Weights of a small mixture-of-experts language model, trained from scratch on English Wikipedia.
Experts: 192 experts in each of 12 layers, 80 ReLU neurons an expert, 3 picks a token, a sigmoid router.
Training: a variant of Muon for the experts, 500M tokens.
Below are experts of layer 11 (counted from 0) of a mixture-of-experts language model. Rows are named router (the router's row for the expert), down (a neuron's output weights, with its number) and show model dimensions 0-159. Each number is 500 + 40 x the weight over its row's rms, rounded and kept within 0 to 999. Numbers have three digits each.
After each expert's rows: a language model's description of what the expert responds to; "raises" lists some tokens whose logits its average output raises strongly, later layers aside. This comes from a sample of Wikipedia text that the model never trained on.

# expert 59
router:489476510484493475483453496486515527528504498531543538552453506535532462477449436499518575540483487397488446498546454579448470511487435481486533522542477520607500496453523545502591485446434447503528455453507525434573497479439406477567512522498524509521539426521530429534556501466458482482529500525547601570494449485512516492491513541530499539572508397474493405508518509534556524465490542486525527489522516494439517495545545522496516542529458499541556454498499513560455517517449534
down0:514470508507489486503487412476543467504499568506428456491440512540466529451546430505491596516503517529558466518572556512460500524560492484510499549549503530427555465524580451433574582519473464505486504508453539535590483533502508536525485508444445504524536571493530451581480449426491460489477456518475526508427514454400487505554472569464452440488552467494459521505548408475449489483492488543485524519513488460502479479514537519531574548498493467474521447493519539493491550451462458
What it handles: Year-initial digit one. The leading 1 of four-digit years in dates and birth years, like 1990, 1954, plus syllables tr, par, dec, ur.
raises: "987", "st", "981", "983", "985", "975"

# expert 34
router:456520514448501507481509524424466507505498483468485483453516477435425490391540513435440523522562464534529505485524519586499473496503516484519485486538503496569498558517492457502572475503515477457568483456497499428505489460382489489521513499495477526592551465496548536508502504502489477512506519512522545566542347455491522558493408475523464435572524423506481522502565480516436483453563503521525462484472506514506517456463454476541498481542416446456493497456475432509503553535494540
down1:521549470498511492485458530513518392467501562622494488526519435491501502462486456502510478465498523490527460479498538481501567511564540478434433525460565474512484465463495459501521538533536506511523495507537462486467529518557561531552517536466512550484555506454519508462512512501436545470449499458512580476446535505477522478517516520476469429553423500488470496488395492541523515549520485531500485526412486457561437466411413422541484524561509584432460531524406513452547471486512505
What it handles: Table row line breaks. Line breaks ending a row of a Markdown table, right after the closing bar, in sports results, election and discography tables.
raises: "| ", "|", "| —", "| P", "| Total", "| C"

# expert 48
router:549500588450509498509500502496503518511529490402516544481408460476500467447538457482485539624498479482505467517502477546465479441476434446418516485448466495529581526513500479502607468487453503509483505489460476455500531512464506459526451495529513526512493484521540534517535516515455526503489531529486473502545506477530499531520461528491519379502630439477496505532523485616508522466486526557538513464456558574458531457518474556534501548538459477504464619490532493516540498529467547
down0:455565496417553444482499553556513533531461500474551480489514563545507517525462465580540521481510503567490529542432443471491485510536552529500553507593539500546469480520574528516573503495563520493507478514481417459507498464555453452520398496424498473545450580546478493495503463525485527507468517502471551485534489447520484523509501499485573522511498522580437439500490464497406427484471481516442447454529515535500478547409509492513492484573563446523507538544500502534499425531525453
What it handles: Spaces before years. Prepositions and separators with trailing space immediately before a number, mostly a year: in, In, from, since, of, commas, table bars.
raises: "1", "2", "ja"

# expert 41
router:539580475454489466488482543533505478520503498535491546489449440527427469445498471462514535507435517472519481463483516559484445409480458515474526547495508576529496514500498529512516522535522458550502504472481418425526464475425432459544515499484498567492534480526545558518537494459502485490465494517471483512537518483534603494566414510526501420460636421535576445499508472555507531452514542600554453481531572500484443467512525521491493488494530522486471480515522487551459591514506533
down43:502460492548477559486438435445512474461473427493479560448534518471463528515425601455466496488549516529485526473544518491490547496508512483506456517483489503508483455506392564490466554528531634574453456546544510433560494488538526481476455467518459517530449467542496554484428484458449448523498542516491461497513512513548484469424564492461500527463521520367524454581537572504453454504491572453492479514491524461509448492475493520466556534493487486510507508491486499446498475536538444
What it handles: O and ro pieces. Name-starting capitals and syllables like O, Pro, Ar, Cor, plus ro pieces inside words, as in cor-ro-borated, Mel-ro-se, neu-ro-logy.
raises: "tt", "g", "sk", "gle", "che", "gy"

# expert 13
router:527545550503534501511492440460552545471523495499511495458564472449510494569532496571484500510575506513544512545499501535537443479469488509416513559507408484569518525498538495511506493433422419483578467497450433394565478575442473452531480546496486521507518479526510530506533534485548543543520601537520465513531468474527482507520476492503585492556506493453577435510567462482562505564505550510512492525518479549408552494466523505490487514535491456508542553463468437466497576478501534
down1:521535494517539514489583523547458486531455477487547484488422468461538484547523467540531535466519490516565376538460455524537554498515477529532579544511523472428526477540495480476453510491524415520525473528445521504503543552527485550479517456505450554582482451479461483545539466453450491535527456464507522491493524449537532471554445482459494453531435507531514543498533454534560424512519557570554516493496556557485526491551515467592538521499529407501586449516524493506495467445420534
What it handles: Letter D pieces. Word-initial D or d pieces of names and words, such as D(NA), d(ata), withd(rawn), plus decimal points in temperature tables.
raises: "aily", "well", "eb", "rop", "ays", "own"

# expert 50
router:472565539437505453514500495541445577500515498527485554517459494573516529484532457487523511620541409469476487499548473544503472504470517509487513501467423516566468523527472467483581488472402479511497460505471503449480475533415471432528546540465509513468497418519540522482502546482485500496473565507540430502545486548548511505541509581530519429611598534496534478494577444492496513499452526524524479436543552523508509449494461473497464503548463458498501501426547519477440498557462493
down0:522480423510518577526478526471491495490459530532486532489481494552504524527481511409471507525551488513538462514511561488468503495613471478478482539524396559530488509423542540439527478494517462536461421520522556494504492513500590448483534498537517530534513471447494442538566441483485548606506550439506520521482502481512535589532553462582518471572451435503525452580511533523564534448564522520505448463580536493458508506538546521552503451487486482539524492490474533514498509554466554
What it handles: Century digit in years. Leading 1 of 1800s–1900s years in birth–death ranges and dates, plus thousands commas and decimal points in table numbers.
raises: "0", "987", "988", "86", "989"

# expert 63
router:522496528455513443520495514523506527508536501528429566517495500532523526504522463493474526536460498478473512510525506543422454431432501483477473434444450543575446570509563431475542482482473492481515447474506521438516461517453454560552494514505548500540468406599589599508465488510469484537532600502502522534527528539512505501531447570495481426510526493486524508552576455499584475429511491555541520526523487527398498431454434528485432480508486471511471481483504501550528505544469498
down0:420442456560459551511534498512542510507570560545529487489534521475471518542529555514477523544545494495439452529509473494607473448503494536516522559522545533502475473449494511562427506509508486503507523463532456523511514490494514472461593478496489516496547489439398583421437455523562533566415490502497504497512525501511490527541478556547544568439426470485492511485498535475483537515458459498469521526482473524547418514530484555512573542392546542477525510523456509567443548534450509
What it handles: Digits in tables and codes. Digit groups within numeric data such as vote counts, statistics, decimals, ISBNs, area codes and coordinates, often between table pipes.
raises: ".", ",", " |"

# expert 46
router:559511545459532483534488470376479519511540541478466499543445487504529466464490483521525530534546499418438534532503527505478480510472470493502470461470430533539483488576462483490537559440495439530530513511529509426506424509481464478558513489512531518478539455468590547549511556512512474444507525545473534536564441512504494464502454529582487438544596447484422443482526456473494432514519501540547493462555471477508547473476504425527468550574422470516500514464514439547430531568494465
down1:498529521533553522555497484496532530564442397512431510463470532430514436418548507480529508465446462536520510452445502418462476500479471540539453495512510540502532499461473516500526506522469467471454468529498438469477515466487480504530521532485564464501542533570486486433521518465495496524512461548474497529528526555390583559487499559415495560535498491414508593474557500488533440504496517457526433443505558514530495540513523499534427549464484416517521487532529549496431563544524547
What it handles: Table cell openers. Bar-and-space cell starts and leading digits at the beginning of table rows, e.g. Win |, row numbers, dashes in score ranges.
raises: "90", "85", "95", "30", "29", "25"

# expert 39
router:503479505486511519483505471491478536450515510492492494495402435456413500535459508561443527492541554563500483480444430566472488497486514507480410475427502497524485544537460517536632470505435450547475509481546476419469511553456498418532482515521448476529497479536486457544457526451493571551502573484451525525554416459515520489532422517501541469516501521493494479498496499556494515532538476515514436369521529435499515526503508494477464439540446458524457520512548425543513489518452508
down1:469458501464575521503503503519521527482425469489490511617560520530566474490541532504544492509448529526479540466570470505453561573475560557483482522524527497493553508567447415529444548449518565477577536549536514471506552524519485554531427524536531579525577564485564510462544497527517507552437533429507487495537545546560525515498475454490478530500497556491575550526497528474517494505480470467545462476496459498408526496553497478499545538510496461528515519557403517545509511532559538
What it handles: Letters h and j. Initial or inner H, J, h and j pieces in names and words, often after a table bar or hyphen, such as Man-h-attan, Hip-h-op, J-ordan.
raises: "ug", "it", "ome", "as", "ume", "ere"

# expert 17
router:499507469452568452475473532504517542446543559498479546532509472457524480475516455498548588540456503509405493493501487613514454549445444484493462482521489470522546554540558465511514522535524446460530461437503517473523480576466421505550440503462452432493531440517444461506548487496576481569466533487508497520572454487543484494519456468462521531520567472434526461438564449444529521501460480531584456468472536491518546488501505495483443403530426463552472540487513512523512489495456548
down0:512493533542531458504551467524448444508459432467545498452558465494467453547558491463447592514411459521488496516481563466447504536524457568569500506535538549519536486466409429552521600498509568546479465509485510495565525534556489494482451569512498435503506480519523464517456507475486496529528542479427465502473564464506583497449488521499453515435462496558542527455503518502444549558463470436474450550520504473487497543522539492551482494480539506462535587559532549540480565452517487
What it handles: Ch and k pieces. Word pieces spelling ch or k, often after M, in names and words like Mach, channels, trochlear, Shekhar, Chi.
raises: "lo", "ang", "ain"

# expert 31
router:525466535446556468460449472484546554510484506462461490476451436499456523489462445525458505468518486485419500544453452553493482462457495541490525529505424489603553509508509517512517521429443457440460490517525506441531492530511452481567486539490498564511529446554547463552512566492517489502500530550524495556593449534561512468576398551547494426553502523429510489465598498475528464504408498578532437508518540467474471475517506541546508432529506505476492508439456502534498503523536520
down1:493520501529512510514400524476509542513507417513485550523449559505478551485514467475452501444467498533460537508523494456453497527576464513444454482512456413496471436469497478584455482480426474451468438407521512538415505517487457508521451552515524470522578536435575515581515517470579539478557546494494468482524521529514480492564525473477513563505509502454433486528580521480491520532493504507448486420461606451520526471474469483510487436495492426503478495547484501478498546531430441
What it handles: Surname initial letters. First capital letter of a surname after a given name, especially K, G or Mc, in credits, rosters and tables, e.g. Parker K(ligerman).
raises: "on", "as", "le", "ru", "l"

# expert 0
router:509525485514550489473459479451529480461542408534505479498490532482471519478522473556479535538512512475480453441405494566499463481516477524511485420406430556541499495503484495500537451474427492478480482497550505441486496503473520493522483482517596562601481486532546569488527600483480529552502537521557485563517454496486422470542452506525569493460533535435518523524579540480485486373475508526548446445474488412440502475520471461491473524559470470577464505469474482525495496470514519
down1:554499585563536473501495583473412442545491458497521469574449452506496459548553533479454530492529446515504599470487472503459500481576474511565556551513516536536508551488438458497493512486432497459466438530473505536542492467538531549471486539547495527501487479524498466509531523503494521422488505530461504525450542453402466565475558495511521423439514490571524534565543542529424437522444548534517483515536462520499438452470506452524465530513480533478550483431501494550492505452439563
What it handles: M-initial tokens and metre units. Capital or lowercase M starting names and words (Mahrez, Meyer, Massachusetts), plus metre and kilogram units in athletics results and specifications.
raises: "achine", "ason", "ethod", "emorial", "urp", "urray"

# expert 29
router:533521532486475485520489428491486510458471534488501524476497487490498465428518438506469552557480503441411485431545467571515475443477483466480436416479566527502481539536499484515534508461426489442487511466556503466497493571463498519516465520487523586543553444533495589514493502478486459546452542563511548525503502494502508501484486524472549443598477390494554540484516450560543528441484586480557534548552549578505468507572437471552520517532456510521502458444499555498440518504476465
down0:534472451526480472486524507490448538508545422549495533521499527460506552457506479479571515500486496476551538464456494481495460467463522547421437513477520509481480521441535514466442474498515501595525497423464493523483460496421474471450555463521440472469414494486503419522537475603615475484479527465447575473561464504491461498455506509543489512539497526546454420516533515436564492520519489556511542462485493458515503463400537533543513452546477449542499513449535508511583443470515432
What it handles: Latinate verb stems. Verb stems of Latinate words cut before an -ation or -ated suffix, such as oper(ation), design, form, particip, affili, preserv.
raises: "ated", "ation", "ations", "ation.", "ation of", "ation and"

# expert 54
router:546540546448560447480479449500493563491534457440489559457430458512459531439492467490445553483521526513439500483553523542511497431496457556423401458512403551510409565514544521567588446526446481498493494493500501486544503539442444492477533517446454538496498444543572527524491535530465481539497504547523508475581492503548480545480492531576518455502539449470510496483474425504485514506479602460552462491519516566479470546513512521499532535524495520507530579520486470534471488515448542
down1:443503450577527489523487490469494540441487519503429490497517560474534538494460441521544544434499545464507588533593518498505533497454554511433459451558406509444528536525549514478442427524534451575493542491516495506510466483468530570515420506471536491449480555459531506490455486643446478479466515470513500478536509503524481525520548491540471424437566517460481531453491510482498473551465515543460476488537516518425488464515513559461524449510483501518489504505540436570530542423524536
What it handles: Sentence-final periods. Full stops ending sentences, often glued to the last word (year., him., pieces.), before a new sentence or paragraph.
raises: "\n\n", " The", "\n", " Despite", " Although", " In "

# expert 61
router:531553542500456477485456466499528488463556495532476507438460486474456501528519493490452581540521496466462427463466520479514427450502500493485489516479505489539448583530472515558547507558495443530533513504528547430541496523460395482517458476503470495533477453500512545456439569479504448488491540564448474583533485494540499488524499503548521500574532478516576421532509511510424563508462506544536541551530448531485559467491470492472464526483392493509599603526535420529451455507531482
down0:501390524537549494478425478503498547479450521485497535561465510523496492513481510540601458586568504467534514550572483488495504499457501568446503450543550500512508538486562584583491522528529516486525496482467507480626509509522509473529496486488485500455562541535470520434443498561533522556481476471485537506491508501531497495480489453577501514415554499512570530485430544500522501596503570556503549565517507492527563524537450538455500493560485536431523480485572462511468490485565505
What it handles: Letter p pieces. Pieces containing p, often word-initial or after a prefix, such as comp, app, rep, pat, inter(p)retation, (p)ageant.
raises: "rice", "osition", "ly", "ric", "erson", "seud"

# expert 62
router:506465534451490490516501542496468517523562463498478523530471498496480532508530438476526531579492495501405520481523433575483468492453470549508501503517465481582479552595519523479493514515463456516550474443457508468539542512418536446587460543473546487503515438532538544529481524408504397546565558566466487552558445521507539498520447562489493496573615440505522424536531489552530483487457516494517491474547495530452506473536502416482490474502512481483516490552504451526496515580455522
down0:480539481447461426484473459542526558557477548475476519476506523481506483463446519497509535469459484482545507500492459487532479538478499546509460528469498488472466462429575480495454461606531471431483486486515488479480467518544427502505557475460467548579511510471555475501629476482512530489544450429486511536555476596505524393487409575485550529580465449515494446517496508452524510459517555523536510526543511519531456509535479513550567437463506454478402509497462525484488447533533460
What it handles: Leading digit of 2000s years. Initial 2 of 21st-century years in dates, tables and headings, such as 2018, 2021, 2011; sometimes 1 of 1990s.
raises: "013", "015", "014", "016", "018", "019"